Weights of a small mixture-of-experts language model, trained from scratch on English Wikipedia.
Training: a variant of SOAP for the experts, 228M tokens, 3472 steps.
Below are experts of layer 4 (counted from 0) of a mixture-of-experts language model. Rows are named gate (a neuron's input weights, with its number), up (a neuron's input weights, with its number) and show model dimensions 0-95. Each number is 500 + 40 x the weight over its row's rms, rounded and kept within 0 to 999. Numbers have three digits each.
Before each expert's rows: a language model's description of what the expert responds to. This comes from a sample of Wikipedia text that the model never trained on.

# expert 3
What it handles: Name-ending vowel suffixes. Final vowel-ending pieces of personal and place names, often in lists and tables, such as -ana, -una, -ina, -ta.
gate0:499458473488464534481528473532461462526420531476489476583521508515566506506482465497571567455488485621538516444475557520485472448591505557544498550499426480453532561423464507453506458460497568446513516517543485495524544465514500476553473471447531472471466493494536524522494469487519591521
up0:489431488458489484534405521476522596469415575492476511547523526571573452519446555464503487525543504526510473480491456567578546422497469491486459424506520560483474534460501525402486520450518537494529547501500482474518572526461473552497512481524481455440514549471550483487513518472484494481

# expert 21
What it handles: Foreign name word pieces. Middle and ending pieces of foreign surnames and taxon names, especially Slavic, German and South Asian, such as -ić, -ski, -burg, -mann.
gate0:466474510424443481421509511519565488496534483522485434485460521615538530453495444527412468547500464534522527482500442501446535493521494481489471473519509510443504505538567527429466517494545510481577544517509421553491493558402531493502503528489516510519503509518504599525520566573482538481
up0:483578479520526494530533490469552493475535478535495495516557501476554527454570526489527516486502498540546555504549480504545498377532562435435544423528485501540466502482517491566522512547494525514477499396502442499502474477493409490490573424512509487525492469451533493556515433511500419443

# expert 15
What it handles: Opening brackets, name starts. Opening parentheses, quotes and braces, plus first pieces of surnames after a given name, such as Mc, Fitz, Th, Sch.
gate0:486530545422507438525465477502506551466452491532454511521541551549546508527429445494481490424522501509527501470474438464475482540529500477419481480547411516462485469483449453592544561483518507498499562554535502496443538435530537559497481487495542554561500551480507445483465590486522556529
up0:541452487504529451484545419475609525547476461514506474493545538527480479573567444491451450522482482508624488456481497571489474542500455492487498489535542493445533423423512485499468445481441486496472514546468558520556455460474509511454567465443529551509508507543494482480557533506477502461

# expert 60
What it handles: Name endings and years. Later pieces of place and proper names (Hol-mes-ide, Pors-che, Mont-ver-de), big city names, and year digits like 186, 187.
gate0:500471464495460489452513543477573482551487460524462546451542486508516454530508551519417510447521489472512541457465509477456478547545462506486519449530448513531506435582492486523519378558543478503447543498529590549580458464497485454472530455483508475492478480525458450457430534587502512524
up0:446549470531513505475548454459420513525496495493632512526497515528485489507490488433524472558514550441498569518441438490541471574472523527481464578509503499500512469504472436486480539479570436543467520512425550516519485439513508541539464456527551500513576488487574454481481558497473503564

# expert 49
What it handles: Work and office nouns. Head nouns for works, roles and institutions, and their final word pieces, as in film, album, office (In office), script, Animation.
gate0:523531444550601520565454464464533430463464476457499567481521528485475506571485619523457544461443512449552487469486532495512514482499593534533462504514441469572480469458499538517515510518516534515484491501518433527513551494503492589398479485481528515522437505494525527488475500450480510557
up0:476464510518495513560506484494548546562429518543459522524533552542470458465499465453520507523552522528582595449461560491423473535505483465436512513396487453496497468514474505477432552422500504453487431490576485513485487534568488496471566483489530542540485557518531548519560528467522487467

# expert 44
What it handles: Determiners before nouns. Articles and possessives opening a noun phrase, mostly the, also The, his, their, this, these, after of, in, to.
gate1:528521447430453495459480458519488530484518507525576527501519534512499466390532534482454562443462521474493536506567516511537483490421552589421484468540462500528455526524502431489489562508550477464503446510499472479539545487488501570509511466553521570468416498504556499414474524546512509444
up1:483530493457464531465560529495488511440493548490461547486389554476511484511496543470489485505553427510529511506512539534505528450428571486489413475516528481550570576557482435523529516508410523512562442532456519481502469499501523553491509490535557463479424481508554530501555399479529491501

# expert 22
What it handles: Past-tense action verbs. Past-tense or participle verbs of accomplishment and action in biographies and histories, such as released, won, replaced, served, opened.
gate0:558526455548499454538468496511514535449437449538502485542469473460504554586488506487443498447411438476549535506560534537478582499442551480514522484565554466471524507413417482501502513456560474509496551473498486541495525466530531537440503481517501485526503538446489424446520551485542444453
up0:465540452440462501465539511456500476543491497498453503502443475509471462529485482514482480517476466493533512483409548508530452585537447513523579448445447519541496478572509540484584481605506463473450515494550488461496490489450501492428540473500511474587559396527502474519512521543573489536

# expert 1
What it handles: Prepositions after nouns. Prepositions, mostly of, to, in and by, after nouns or participles, as in subjects of, according to, born in.
gate0:453474476521496500478417454474517555564520559508437433499514466439441533451513523506492489518473514465467477448452488548576578493481519529530569416550508561521504454549478558486556547546533487516519514498580469494506531494542468467517546435509464484498413556494512424514460523474521439512
up0:575550467424498512469496541498506480451531515491474519489510474457553502538534607530467459502520447510478480532468549543523470548521538465460442553494525504463457430529491473477540411403445532488456539460539507431496482568506470555455551478521508483475497440545474509564562555477543541493

# expert 17
What it handles: Sports results vocabulary. Words in sports careers and results: finishing third/fifth, career record, season, won, lost, scored, plus sports table headers like Player and Year.
gate0:463424492493478439539557465440514487473441516552502525511456507519477429510540424477426523501435547504511522444443522569457508461452542547566517475531465513478571516549496591550525547538478486484473556555501510521517563435460518561517446434481436503471483440475512531496496521493494531479
up0:503582492428560602550543524480577473502528497517495491538510494482478455499587503562467467512517539440506521475473412477524528496447484484470504476585530510535474521420510482544449485447530564565596543487548491478485503504477446488491468555538554451483560448484504496469496542480505525524

# expert 2
What it handles: Institution name heads. Capitalized head nouns in names of organizations and bodies, such as University, Party, States, League, School, Minister for Education.
gate0:442410493445484524451459487556489459522488450518427481519490525471564590505545539536469602492549491500459511592503467448496524522500504501459518426500460571528469556520516457484536460462503546372538466502454497539505519526490468471553483493487481491529510490455484455566505547502518461525
up0:453453569513453529543543472534468558471479473442418479477568480478496496492535493486428499469489527495480543538565576511499465511483467535505427488496382495539491532499542552400416497502539546507513468511507480499533481484528531450550512512468498529522558413506529481511487477502538564585

# expert 43
What it handles: People, roles and nationalities. Nouns and suffixes for people, roles and origins, such as woman, guitarist, American, British, champion, and adjective endings like -ical, -ic.
gate0:496470500524484542460535536429510462571544546460516475461449534437520449439493480533534455508453506431472484491541494443514443488515520492491547512504446539568597511489477511596474512443545490518455543499547472531480424473452457501457432484585495566491497505566449539496475489554499529460
up0:465536379518557486494441434454525555482498502523480528529519474441543480554445514519453459572528468487455439496507496469495507510485494436479454490501566523555534469560500516435513516495554491507504542585515445445544493490520494494439495520561454505555495518452580520496554522440552513574

# expert 33
What it handles: Y-ending and Hungarian pieces. Word pieces ending in -y or -gy, mostly within Hungarian and other foreign place names like Nagyatád, plus suffixes like -ious and -erous.
gate0:603478577511484531519536501475495576504484558516556466523533542483553489508489513538537608497469540447532584550542433519422532526558507508522521518533440481447529457476510524415488504465531507541477524526485531473492436450504488507503545504466519497467479463488439479487509485466478513375
up0:451540461534476533486487536439502445504473510488485530498513483512453525473418500443573501538564421452553428577528472508482496495492539466493522516508544479494519531561498527509497526436499487492517496495509551487505415559533511490601420542617497501516503534473476596473451534538489444488

# expert 24
What it handles: Place modifiers and prepositions. Words before place or institution names: in, of, and adjectives like Central, South, North, New, University, as in Central Africa.
gate0:485475491483469471476534511535499515416567483533504546531470525531560572506466507556488531446483462494499535487521493452560551507444504558541527449461403466516449534507498513471550457494511537460498475548515608471550481471495534451428467507533500457476484548427492535477537529434469453395
up0:469452490512470534451509457487438429539541480536535481523511497552456411468578497431449494454595461505444522529475470494554448481544435433535485524481495507603502562517576464509475507526515462570581479535523520522484526466520486462511559483463531500544570513493513530541482497537501532485

# expert 31
What it handles: Word endings and suffixes. Final pieces and inflectional endings such as 's, -ic, -es, -s, plus nouns like work, rights and connectives and, is.
gate1:461488493490468518528434535501488437500605489477545440515531483473482536560490450555454521416445566501471473450551494500526491443565452555495467572501419491504533455515458555552510542470552475478515551448522484519482492576516487527479535562563493471527554459430500524518516468517455551482
up1:521514590558489495473509523517431507442509519423457472422528473416549547400420559563528576512544478475526484483566510484504508495465513476496490453490517520520472536499549461488493476429478509466531546488488563485582483518447512465461461547480525548535524497533530470568480487478533530435

# expert 55
What it handles: Adverbs and auxiliaries. Adverbs, intensifiers and auxiliaries, especially after was or is, as in particularly, greatly, as well, been, most.
gate0:445521487556480464585524514482493469468525497477513484567449542493497514455498458528453532464456502514498567472528467531466487490454514535444528498482486487481477533574529622523544545510488524542427489497465530537540447468567467525626501526493546479515457500563477528532465572500479515401
up0:552488506472525486447519527557515431454463437455555487440499427458528522558524471480566453577457472478469527537457560522517505513534505495528471500597418483479541483419519477466465440468513461523491475536536495434491457474464561468470521504537473545539518508462486473507524472454617491517

# expert 10
What it handles: Capital letters in acronyms. Single capital-letter tokens inside acronyms, codes and model names, such as SGMA, IRQ, MDN, XML6125CLE, plus TBD and N/a in tables.
gate0:541523504517485532492519531405530509478502393507476510476554530516484471537527442462458543474448546514480524505507510511487487456469518526400489532508624525555438544589460523480494557512516538438479496520476482497549501566500456435496500544489462511462530387490523516485467565542512496470
up0:611492488499477444487527530514534403519493414506473469444503474531529463493486486475486564494476496493558466535437502463516538514515511539476509583558524536552491486561459424544527469452508537499498530517440496534455449560456534451535485483435437524486564479480452497449436517534529488579

# expert 25
What it handles: Countries and regions. Country and place names, their demonyms and acronym pieces, as in United States, US, France, Europe, Turkish, Côte d'Ivoire.
gate0:494474438540550444511555511497480513509480489554555541580497533464526449502506473501543592550525467490507533518492478564502525489534568569521548571491467544517470507424502396524512548490507557413463438554513488513539508472439463482461511507548488564514519472517471523386480510488497517518
up0:469451528513488475568531490563536520523473430412501527456534444472530527509497509511500538504565514505506530537486469561494495477526505440523522567497565560474575529514486474501444457458428444438498541463544478580413522494524521487516468479421514466466469454424475538545560531481444480544

# expert 20
What it handles: Noun plural suffixes. Word-final suffix pieces, mostly plural or agent endings, such as ers, ations, es, ors, completing words like matters, protests.
gate0:540465419500504487460525519483526477455508514477523519468498506454541473514483516510459523530463492496491593508433527510534541502481437506506486470509459451433430518467494534443460503546577446486534553457472490558555498594476491550476585443512542583499530536591450504495510570493579523467
up0:494507558487459470538507556458499428590522488550535494494566525489559474524534508442495501459525507493445537454560528479525471390540443460544553509564545516465546396494514525477509479481516441502468519484521441492479472546457568516520558441440537492447537529479465527514553462497451509535

# expert 38
What it handles: Subject pronouns. Subject pronouns opening a clause after a comma or period, such as he, she, it, they, who, before verbs like was.
gate0:552527445514534471469495475452530516478501477459492515539519488463487432471489522486492492513447401497457564487508480431485564486476461538527448501519513531481424533526448566458544504485619538489453510460547484452497430419496544502520455466530512559551484581509541516551502457495511560425
up0:472477526530484473463558533491495411531463489480458476484506472498512465611525525481500512469498435555545452498451539515520500517533523530424549444551492503558502521479513497616445459493471549458548460479497499464461455523566459530505549489582570489521480481469434467593530541509517533538

# expert 16
What it handles: Articles and determiners. Articles and possessive determiners right after a preposition or at sentence start, mostly the, a, his, their, its.
gate0:509496434487502478508534500550421523487442547441537490478476483453510450441619517513483508515493536427454518479548519540480501469420508537552511522480485596478443484463549463445478556458530505508506433457514505503550474530523512467543510526474574518530450490548516495432502473443547584548
up0:459500464509577502541483550505545507531549419534507549569471518505462586504467542487539535454430473564443503477418485579517510559466537516540476473436488524543516405559464516513551457515521523511472522507445603525469522448487517515510470492514468526406485550500500448482511499504472506509